From a checkpoint of a small mixture-of-experts model trained on Wikipedia: 6871 steps.
Below are experts of layer 5 (counted from 0) of a mixture-of-experts language model. Rows are named router (the router's row for the expert), gate (a neuron's input weights, with its number), up (a neuron's input weights, with its number) and show model dimensions 240-319. Each number is 500 + 40 x the weight over its row's rms, rounded and kept within 0 to 999. Numbers have three digits each.
After each expert's rows: "mostly gets" lists some tokens that are sent to it at least half of the time. This comes from a sample of Wikipedia text that the model never trained on.

# expert 17
router:537481552536485531437466585452441533530430492560465516480546496508491488460569603479510449482529452449540487447569452511497508435503515433564499525464493417457544484477450525469520472486480536488521507408470429551508505481485481541452430432
gate0:461554509519528577515522501481547468470461508500563465561528458478467530498491567509466467536611534493461461457503399453520437462495455505494502553491502508511500509533488487445493490462476506476514490521512475525494477524453465426505544540
up0:517528502555519450479498505430505467488532475495540435536525488520508572534458529468489473497554563507488488439520463524468485480568474508425504469439492466571424509522490539580559478456430547517520546515464505490530510578474452549502528493
gate1:494449578492486541438551523440503524523499476465469436532431505554513479476484484528494481546560498499504486534512584476511511508474531547550486532475518460419471489480439522436473480568516371517478530479539451552583510475512482522451498508
up1:473521446533566508541498484490472505459473559490481574592509530506484511576442459486473482513545543489472475425512555487506453543533472495486530524455464528589473454450598527474447455497473507526445500532498538522501489489539447485553500442
gate2:597602534427445472490464524533465483397489534448490539484498540489527397454572523532488486515511483527481464546527488534452532494510504526532517508426476534456486433443523471501498518444486506521523545483566510559512465532485526513455531479
up2:427485500473502501459539490453469582506501480490494458477525556469508555457504459423504540461482553507491461492532530488486480481586456512521469497532412518450484519506487470501516445548501450560538522453575492536566568527550542496515592494
gate3:456510473526487581471513496437483522529461515510527503450490502544513503459446499519497433560475513514543522536422497520441488439493478474544457515549578507461524527577512459563532566552574476429514487484527517548562557507491526471409468506
up3:517500526525519405452431466535461440454496411448468441535445400445462512526504512501544487478498513501480490525534501548478512574463485515463539546548488463545535518441490582457512509467500519462496468506577529410453501444476500525551500525
mostly gets: " games", " systems", " areas", " others", " films", " groups"

# expert 34
router:513479475533531532527542497485495555488451566495549558519437561582551531541481486517462475532492465518448514537512469553478401439479506479512512461537498493539481489455491516505511485529451547453437504450573484588434466496502482493532502452
gate1:529547487407518494483493450532503493531517443522542543592511512454519438519502545552509465516504478498462468528446513585541455532587547520556473463465536466455582507459459476465540459473498571434525478486453449545510516533526559549466495442
up1:516548545468464483519528504502431470557548507552526537499467535496512510478476520513541467468456503536494440493434479487537501516505495526463555505483496474470502459497529534482460519500499473508442469518507454531534573579561521498501557520
gate2:517417446523548464509483490518497488505459510550536541538520469523524528558526487489552534535554519412521443593453519527496552469526419544519518519541520495401455457477454475518546494484559507520523483458475478524479459501428517556511503536
up2:514584504493501554509500529455443529490533533518479456428472532442429436482502498396497557459505508506502507537569518507484484531546488491499513488491478507574515491477497508476475433596491457539515498530434553522514480533501510500450418506
gate3:520512529521452483570439549440485432496508545500534535521476465531500592523472456532444506503557485481548475472504500568569471480505461534500531501580462529497475500487434560526449435550486520444515539512473447449521510628540551539531475410
up3:497537547496489524503427437546484556470556475475465532464546498517459463457484504504536537529430526449550567478463513454577467443500479482527528453457478585512491535490504480561463468560425450466476443515456508539518469581460562547443567545
gate4:526479528536528487465422478502525433441483539507498556549559530529444504507509417482474525494500448515503419469527502505469458545490553565492530479586525490467428496475424465493503541555508519523474470510466511456471413508530548482486526408
up4:553573488498513514446468571525420517479515540482491477523473552537423494470489445509549513521514468607490529566455541541512540456451523540491551543479563514429478551511524435505487497463513502493480506512471527525497494540488482592553462504
mostly gets: " Red", " red", " black", " white", " sea", " blue"

# expert 25
router:528503394544533553429506458492478479457446491522381482489518479462526537491506520505575466527466438519486522534529488495530434484551516413513544423447477479492478498533498519488519576512436598554414506413471466546542525516548480530507410474
gate1:528510506493451484467479508460525498421549520482490429539488530474547480523559497453588496471520532512485517466496443505496535517541580537526421546528486481427493496493548484555560486487503598499491539431489530520416516499490485430491489505
up1:467484523457478519511575533494519440441521554542543480467518499494539524555562487486466561484451533483456481459495464508588510514513472531524425601443489424439499502524556510519518584459487582392508500502489514445474506489475441524505545570
gate2:548558488481544486441550483509482460580485504538480499499457504513480505547454545545421581515530502528571476505459476495502492519553514506449531446481449521461468564522567467555495492489464473580437544493575496552491530504570469566489542476
up2:561508400476466509535535473542484524519420543484465502466488558549515537497533504444518473498560522495490536585550539585437484448453539501528539479554523524506451486437533429496501443436502506549518506497459593502400483504482482487540500506
gate3:502417490539442420568468505473479490458443460558521539491576491448480468556544467501549438454467482469528479433468464497505503503506540496486528429536474499552476580432535413510551537449538472484501515430457438553549472469490560443458484582
up3:463508462496571501458557533523526566498524552530543528514487560487579576533459516442499522564504503534514494576521478460439490467577498501509473532484525537520552472457451491526479470549493528481462580487471473449507515522446475517474553447
gate4:509591570491547454532534540537519497563501524508484514526514582480572482504575506503560574459473468519472500523530435511499483474456466590461486499509501499506447518502568495576506429495488510534526476496395419483488505536523515472527520538
up4:506535529524553464570483536532462537478422492498442482517482561506598495516577464526521596443454530520446458555467494516496444432472470501504563522591470494487401490469494448543551488542474461493528443522426471503451519558465554540513521533
mostly gets: " Genus", " Coordinates", " Succeeded", " Website", " Died", " Animalia"

# expert 12
router:506498437447543462463518527514436553490470475518396490544499431532546510502484522511547478476530415475509468542504474456461436470526449434484508493476526483520565540552545537519479508517437453542528551400530484536636465534529509527519464455
gate1:587524468550511519544507541440483510485598503439447502509481424502546438480533459541459430559461547490427446490472484534460498580522449483494542499462533462441524515412511560524521470501458508452503452446443530456505457546496478512536564524
up1:493539524559556483475527486456483492464448545528542547547519442457590433512551500533480480509454501411471457572489493522453487519535418511493582467486574498495523485483533471585453446491465493475484484469474549531466468537473501503484476411
gate2:530482495491544488425493493443525535452496483525485542481522462477516564479532516438546530512594478472448502522517562573548541552472465503527468427501415441580454500540465536496502571487486503574486487461488504424482529439496528561528505482
up2:510500516539515509473399504510510506515446558461496543517475449497554494487473574541438541491458410551531517518448505496493465487489507472538430504532467493481527493488454512515582515494516510503481531520500523511530449519501431558487543516
gate3:480494524516483509453478529423521513526497476463588526471466566476503509577505457520572544477463513413482494518558451508511476464497470527506458537495412526495516487477530507394426497479503511522445457468510480548537547464519528519558448477
up3:507413563463466515448531484514554534468498499563505514541443366562457521452535513520487526519500530501508549503515538468482482403498518491541539507456460488601504426523471534421478543533481473522530457551433543451509567486519490559544542568
gate4:510460450455511433492524530534555461528504496440523569465545465429540486502455506475516476593540452502534558528464536515527508432546481575442490532468459459480505492500538589572563527494475471494541530549469532537478481462560471522519507444
up4:543515433492439460480440501529519525580459499470518483479519518430489480480558488505516446557438494508529451490520501445586510577507540485546497502537490429494531494480543576474542440484513490480513503489467559476497536457501558602548545490
mostly gets: " Votes", " %", " JPL", " Candidate", " Apps", " Turnout"

# expert 1
router:488457552496451486488448570456468503484513525597509555532492481526507474530453605517490540543424502451554485530497501514491467457521451504527465509513426487483527505455519534486494513476475508416486488491530521527548521483465522592490429440
gate0:526485470513535485374541513480525520598501526461464470510479553421463456519523545511539531459514496501466608466469556540468514498472531539528522549478456487476547497535450498486474494549447567554489518430474485459518442517518547545472514506
up0:496487457509466521570547543526498490456481564485527520500399491561514543559510423501498508524524524469561415506556507548522401483525474486453464461572501484541475532476522496486474521479488478510565485552511464487526505506502486523460469521
gate1:536504462577528575504415494431517530433477477445527442451502542522559498511584555540502514530518612510474497530528566470424548530531554442507470489547531489450552542494538516505496517510527429475556541444464483475498459439449521532511492459
up1:484506488507474482466489414509511494592507507495514553560554537395517530509480493532514485466460453491579474424434412562502511516441497512494542478504497484519499436509464631487520549546535486523417549525500534448526480519514442482484487521
gate2:452375513541493546557475528468438508517529528493495534488567496549465454473432493473463525501515475496551491466471533559527452529468541499458511515435450485517442528491531497489516578477536526500530443486490487480529471454499465626503530492
up2:474463458538471505465378559491550487489484524487461564484478499531516445476512602508486478485503505503482467458494537549557575473471491525507506553525541516442497531507470549458456428494589493527535541522501490600491437507519544505475525470
gate3:451459498515525503488537434594478517445463536607483556514590552525493513547510442496493577519470459515427471509496519515457491532516545480503520441478444485511487556485571495480526557560484442468535478533513517399517469536518428500473469503
up3:490507499487479492606521553462444527562477518496566478507578494529505470492464519490537461508512497538495512542403539532490489524486450521417482488499530494463462523527593460498484434567540475509456508455540462497546520538475509465489523502
mostly gets: "eg", " due", "ling", "tic", " working", "ting"

# expert 23
router:503502502499491527499501562544435556519522508551370559491500518476500505460499541560494457491519474458555465516540493473503449456497551465476470514478509519472530513520461527518472495439484524507504514522445496542490467527502422577495444531
gate1:523479503527403498418497497464507452497523508535529539481535468502560520434507576506493489564491566545467543422593487479534491480492492590432529415476532512496536528534495423453495492498545494504524493511459512428496561458474465505551532521
up1:515570462529500437537507470444502509547518504494485522498507491525479526517447545540465514482463556565394525474521543447540539407462507442534521574523516506487484512447459436534547478448526525496538481491438524468619488488469456569520444444
gate2:456509496557588519421465529463444531542547459511425368542481460478512441428495509507527430494493449488539462492537479539485510459534408517494461485549461508494466602427428526494518529538443452549535540529417466467516470479555643465535504471
up2:490435511542472447443540557415484479487552415543504421591537482474543465473467466489535503508527421498523519550513509562489565418488456563467444517451592490461493580506408544444506493614564455535487514508434474436520532439482577582464544489
gate3:484517536478482485492542581465534556408493513461605504468459514577449601529431434515493521504470544508561473519458477485516455499508520550502516472490566459469516457507469545507485516533467526495523512439508498417525497534479542507501493453
up3:468380513470498518493510491454474547479557500419483527483523524454492472515485462485424525520464514485444496558524517487502507441582554508546483464510506547482484537521495420554480498440476502583517533465576507536523510466461515456392540488
gate4:524562522570570533488481527486437451486424604558524484487476459556426604517522481478487520471454476553496509545587513505532501554504495482445494447466527509496485534463473546585541550482461460535480548572471484501514480512514384500476484480
up4:461539470482412455551526571542506483463527459493517490482505568485592521493446524420536475474520474511506487450464469494562455506455545521495520465513491483543518479479504495546395467528579456439486458430488522503484489456560537501474538543
mostly gets: " sur", " mechan", " acid", " surg", " gener", " fin"

# expert 14
router:513491563523521460479459502490440572468466538568515517499521472540537447528561521512459448543476486477507472453548435460527433495564501454510497462511473484448488460479441520537494502501478561533483542521437434485504495534472474492458499500
gate1:470462455473476543465500404422481465498477474496493491469544422535458517501489546519504566529490551515543545494551464565496491527438516508444550449526577513493486532526525478441506442499586479491484492565475447506510474460500507509516555559
up1:563523505560482464484476526559464474513493542613512491626561524526421534507482489497440457506522584551480472540454492517551507599551499534548522510530501513507491446479500469609482523509500509523511475496502538510494518531455526439456474470
gate2:470507457533438505473468466611440522497485505545496523514546501512515539477539543489485449533515476501463496490482477515594513497530529570558488554516529487493411462477504476421569487513483414474540510485513541506478486525514467510538538456
up2:460525571508490477512486451529519518482466479498547559482463510565583498538484494485511412502496531508559513529551467473492542422536538564503457601575560558499459532529552622521559449529441405461491550507457446509482506513568519494519495538
gate3:548493460460559452451467467447460475520466473508509448542511502469487487553430517503482496481506439458477527468514548464591596533495504427574401485493495535454497532519459466510477454490455501496520609495525497531510518516494505441517540570
up3:579485523424589506457478525438455513480454476513523436491506490443556539541512458569530536477488444528505454475522589520568477509479473487512481529544492500402500457524502503485537545554551471564451530502474505509512533457468447512472502529
gate4:470471500502480447506584430537480463556487520487486564496414424431465502510512477512535513522489479488438563455516525493524504500494450484530466467513513482493572471496539461604498535437486558525484489502513505406581507433509567567497514532
up4:483515435568511558459539552559438486498482517458492460538540544540448485506521518479437556502459496537500397504530449490455495481478459425502552503528496470546432453572500551457530482490454495469512582511517522558500506549464551439495484576
mostly gets: " most", " some", " many", " known", " well", " several"

# expert 13
router:523440540451530512482492528541550566501487548535438506496512507451518542506494556516456554468480440494441540479497446544536496457497524486508516467595500497470527544487487567543464505506462527456501552437541444605566472519507475527454473497
gate1:495535425501527553525508525462500554493513542494471553501452488531535501546452539514533448518590463449494521457486534453560522528460496538521499527433538495556544498500443486537526496477480525417494473489429551514479459472462552475521433501
up1:599489432488553498500480434539537509524497469533523517495469536501533456398458439517511520464535453495507512482487506556456530498512534588503488471523458458524443455460450511562489443494474522582500479449492578480532442575542557537516426547
gate2:481487494547380447536497500523490501507500502488535486460526485532390450532513452480491446483477518424428446526511506538467472521500490548544532559534502543582550558522520503499554502438448508622496557493494463556535444491518559481501481535
up2:441488460507512477550495505495496530537456477515540498507454503501431513494551509521551454485507517499569470523486569499523600538546474465519475425530488413452478534487556545441508522456477462506445463518517473517580535472451475518474518471
gate3:576575493555606535492489494592512482489433531512517501469525494521537460482541462456524472585475586558510500546448476553523458465484536435517536464485465560483527433557566505567487481527463519502524476473482461503466432522533500531436519480
up3:530526600549502397463452502518538435479465465503513465518526487508560523488513485477464510458452519478574540564468532561517556453485511527537552505501438541521489523538540534466453475517423492464463483483514504597480481531576469466474525456
gate4:519475532496476542479547472513482448517453478502521518489555495538567493434501415460474452541491547505501544507524535542498492480512522495457474508534461469473553355470423534510481526549491472445528503521511483557554394491509541444513500495
up4:491573519516517531596451531510493487491471407445477557477456468468496445483499571494480490419515460492525482526463562455501440502474500541443455525513493504498441449497489494508516502517456499519468558448447527476477498441553392490455505489
mostly gets: "ville", "outh", " Diego", "ović", " Rovers", "iy"